Experts of a small language model: a variant of SOAP for the experts.
Below are experts of layer 5 (counted from 0) of a mixture-of-experts language model. Rows are named router (the router's row for the expert), gate (a neuron's input weights, with its number), up (a neuron's input weights, with its number), down (a neuron's output weights, with its number) and show model dimensions 128-191. Each number is 128 + 24 x the weight over its row's rms, rounded and kept within 0 to 255. Numbers have three digits each.
Before each expert's rows: "gets" lists some tokens that make up at least twice as much of what it gets as of all text; "comes after" lists some tokens at least twice as common just before its tokens as in all text. This comes from a sample of Wikipedia text that the model never trained on. Tokens count by the router's weight.

# expert 1
gets: "\n", "n", ")", "==", "l", "|"
comes after: "\n", ".", " |", ")", "==", "==="
router:103132092098136145120108132125139143155111103118116129137104140141132139141141064125119132141154103150120136121101156142108129187092110146132103101105158144137133116142122158164163108150103140
gate0:119147131097140153139183151122106169086116136134123125124109110159130116131118103113128119118085167147148140116164141095089169097144144100086090131140168092122146164160149145123119147124066116
up0:111125124147095099120077131128154089143156100177148142142161141093148122128110140157130177099121116110116098120112121139115102152090128125148145127096094116121123096097040141150144126122183148
down0:128137174098130120113148139138130128107117141117076128178101118130110152138124034126118077120091153128120110127101142117133140169170173096118113144150097143077121106076154146134112094100083159
gate1:143091114165147099139109161136099198133134149139158114083104145109087161112134077126138118151086141143100155125118112114120123150114097139165161176168138131108160115152169159110124096125117111
up1:114095143122119138124124148126112161083110124157121126122141135101102195075118111121101123145119113084119150106123161109135130170097109149174155153141153128143138097135158159121169085119142136
down1:134136148133115145156131104145168059128126130158126145141114131114143124142109132111080141119135115137135113133120160148133117145158110154130134121106145116144128104113129108114176167090142114
gate2:134183135131109109138098203163134141102078155123153138132133163120140154078110168109121094120108149107152144103124134123079156130111128121111107068155149093131096117101079150129135130149153144
up2:152170123102096129120140175143142121080099150136124084133195179122129177090090115111160107111103113079123155097110102121074160121133103155130125109123130115150087109109140144070164125115064091
down2:134116154115111108149116153141160177133130169123135093100105105125104093143143155134112153164135133143132124127150098165167159105111118107124108112168156156096116136127110096109123099124149096
gate3:121150131144149185119070182151126116151130176134085095115101108156119159166144145149133144096180157120106080168121102142142148107106148125136164130115142150139111176158137139123134164113117153
up3:139139133093168140083111155126128118117155144130086102126078100128102142163140104120146147094176137134099127194137086119122122135155141138162152106100090166112084127129134104139122169129139125
down3:150113128139148144089135153097067145181149108126101157180095126154120113089133139118165120084120153161138141136125157135147119143156114147103095127125136090152059122130150136114106149155087121

# expert 5
gets: " a", "s", " to", " as", " was", " re"
comes after: " the", "'", " was", " a", " to", " and"
router:165090159097129150071117148133177140156130083128160093161101094130158128120139106140136125087164102140116123101100127124115128132091137107139104136127111139141150157142140124148110173138110140
gate0:122144117141109103135148135178112124135104115062119136163132131143137104118129124103156160094118094140128156114085131073126142168130095149157155123123124127083149098110142125140144130126167155
up0:123123114144128120158113112143165150144151105134105109080102119131110169154142128136098112120158122110147088154141137139109130077141156122075149128099114106129090109153132164149135143132107125
down0:106138112161155107150154105131132106176147156125110129128148192104115144123123143143147117117129108091130169122095131091101104145100163140159096120143152136108119146122167142166104127143113101
gate1:097150116117114165075096119115136179139098152131141123123129204089102132137108119122144143107118118161166116129119086112098156100102129148112153168109121142132147141106143123114123118139118122
up1:125132138135142141083126181142099151148138148141116121107155158131118093129143123154128150116110131167142120157073119106110108158083101182104142157149090115125170133122163137135123137122144134
down1:155144146109174111132160168143143128084115125100146106131122124138113122138160124123142133110155130153193087129145130169098143095133112145158125136119101130086117120174122171129125133127124135
gate2:099125145126183123092109099133114164113119121125109103118145106109165138140149117129154108112122108129126164123069132098141147111130118152083150122156112088148163119139118147143175160104112121
up2:125130145140171126106133116153107128103143102153106101109110113121119140151139126147137112125108107132127148146110128100155138119146122115083135116167107142141135109159146139133160138108160101
down2:151099095141158099152155152127112160149124100124131143149132142082120186088119121128123114127071128144135126094072107098129101138155142140112142127130137092114117153107139147136091171105146155
gate3:137105131096106121113150122179112151110127167125094153176136130139132107148124173110147141160141123162113124105118102125109114136116125109085155147123110148140097095132070135112129104147101090
up3:168170156154148153123138141115116101113083140180121131131114117113168162179132110114132116092099138145184123118119114118131162139106118150126157133145138157127113076136116118119104165151157167
down3:111139163070123099102164107137143139150134108119116125139168139074113119080135163153111109109098129115150123132099140101140155127105139127134134087140091090086130138104149096125134124089099150

# expert 0
gets: "ed", "ing", "er", "s", "us", "ent"
comes after: " ", "li", "il", "ri", "i", "im"
router:126100184107117143100118143136145107149121146103094143130135132147131127158145143165131116143129093109153105136091133136092104157107089131112102115160115158133143178123154177136153100161174121
gate0:122102152156174104152112154131157137122107138144124101143102080121152127145141091113098133124122147157139125100116128125124122107139133118128096116084148104132127102074114115151160148150134153
up0:131129140163136123109175152115146137172104148133128185110115133076139133126153145169139150130133135128158134093151078145135133095129128129138118148149078109147131137130151151157138098093092149
down0:157132104126143132110136154130127150120109143125084098125101087106130074120120125124124106129145152161107093132122109121105122114173148142151086127094112130085136082134127109151127144117153128
gate1:115147147121168134140173157129115135102140124140086104140130187113142098127123110109074163174075129106178131133151153131067136143135158151161164152161139148110136151091119130161129113154198124
up1:121142131114154099135077085130154136130125141111151109082149123078105117127122131085120146129157176113162133118158153135136111177116117137192090126149120112171164125079109128121131138134142147
down1:152160113096123175142124149122162155154113179173106128108114101158132118118091104086135133119125101110142148120118141150142167112170135140152145127092096112125122172104134144109164177146140125
gate2:100146147094098137158108153128145093093095129115108114106096114117137138133073142114087126124153129092109101140164121120107103172111144154132128138091143196103114127100119151171145103177107079
up2:099149102140086139107127115119113133145157163107144120086123161124119122117137111168118125113145084105141093166123130137129105151120124092174122125109129105106099136112119147140156169121145146
down2:119103117138141143156128135129142148152108130138126131185136116129093161133100099091146104130144157123180202075101112111100106156141154152171126124152112145132163111150115126149122160159100090
gate3:101059119153116126079146087134120125109125127112087139140146145121142144105170126153141105122135116154144113114139121154150131138107156148135165125150123133138113120140143143108136145128118126
up3:142100131111123124127180119124145119123157108149094113127104134125107074150097131139100131105138120100151140129108164164127144124093123142107072140131061154157109123121133135119111109156167095
down3:139116186110142105140124066146125104117135104147143147099118111126130147130126145126088156128143159114145155187153129192161132116146131128128130131142115088136116115111099107168105153099185134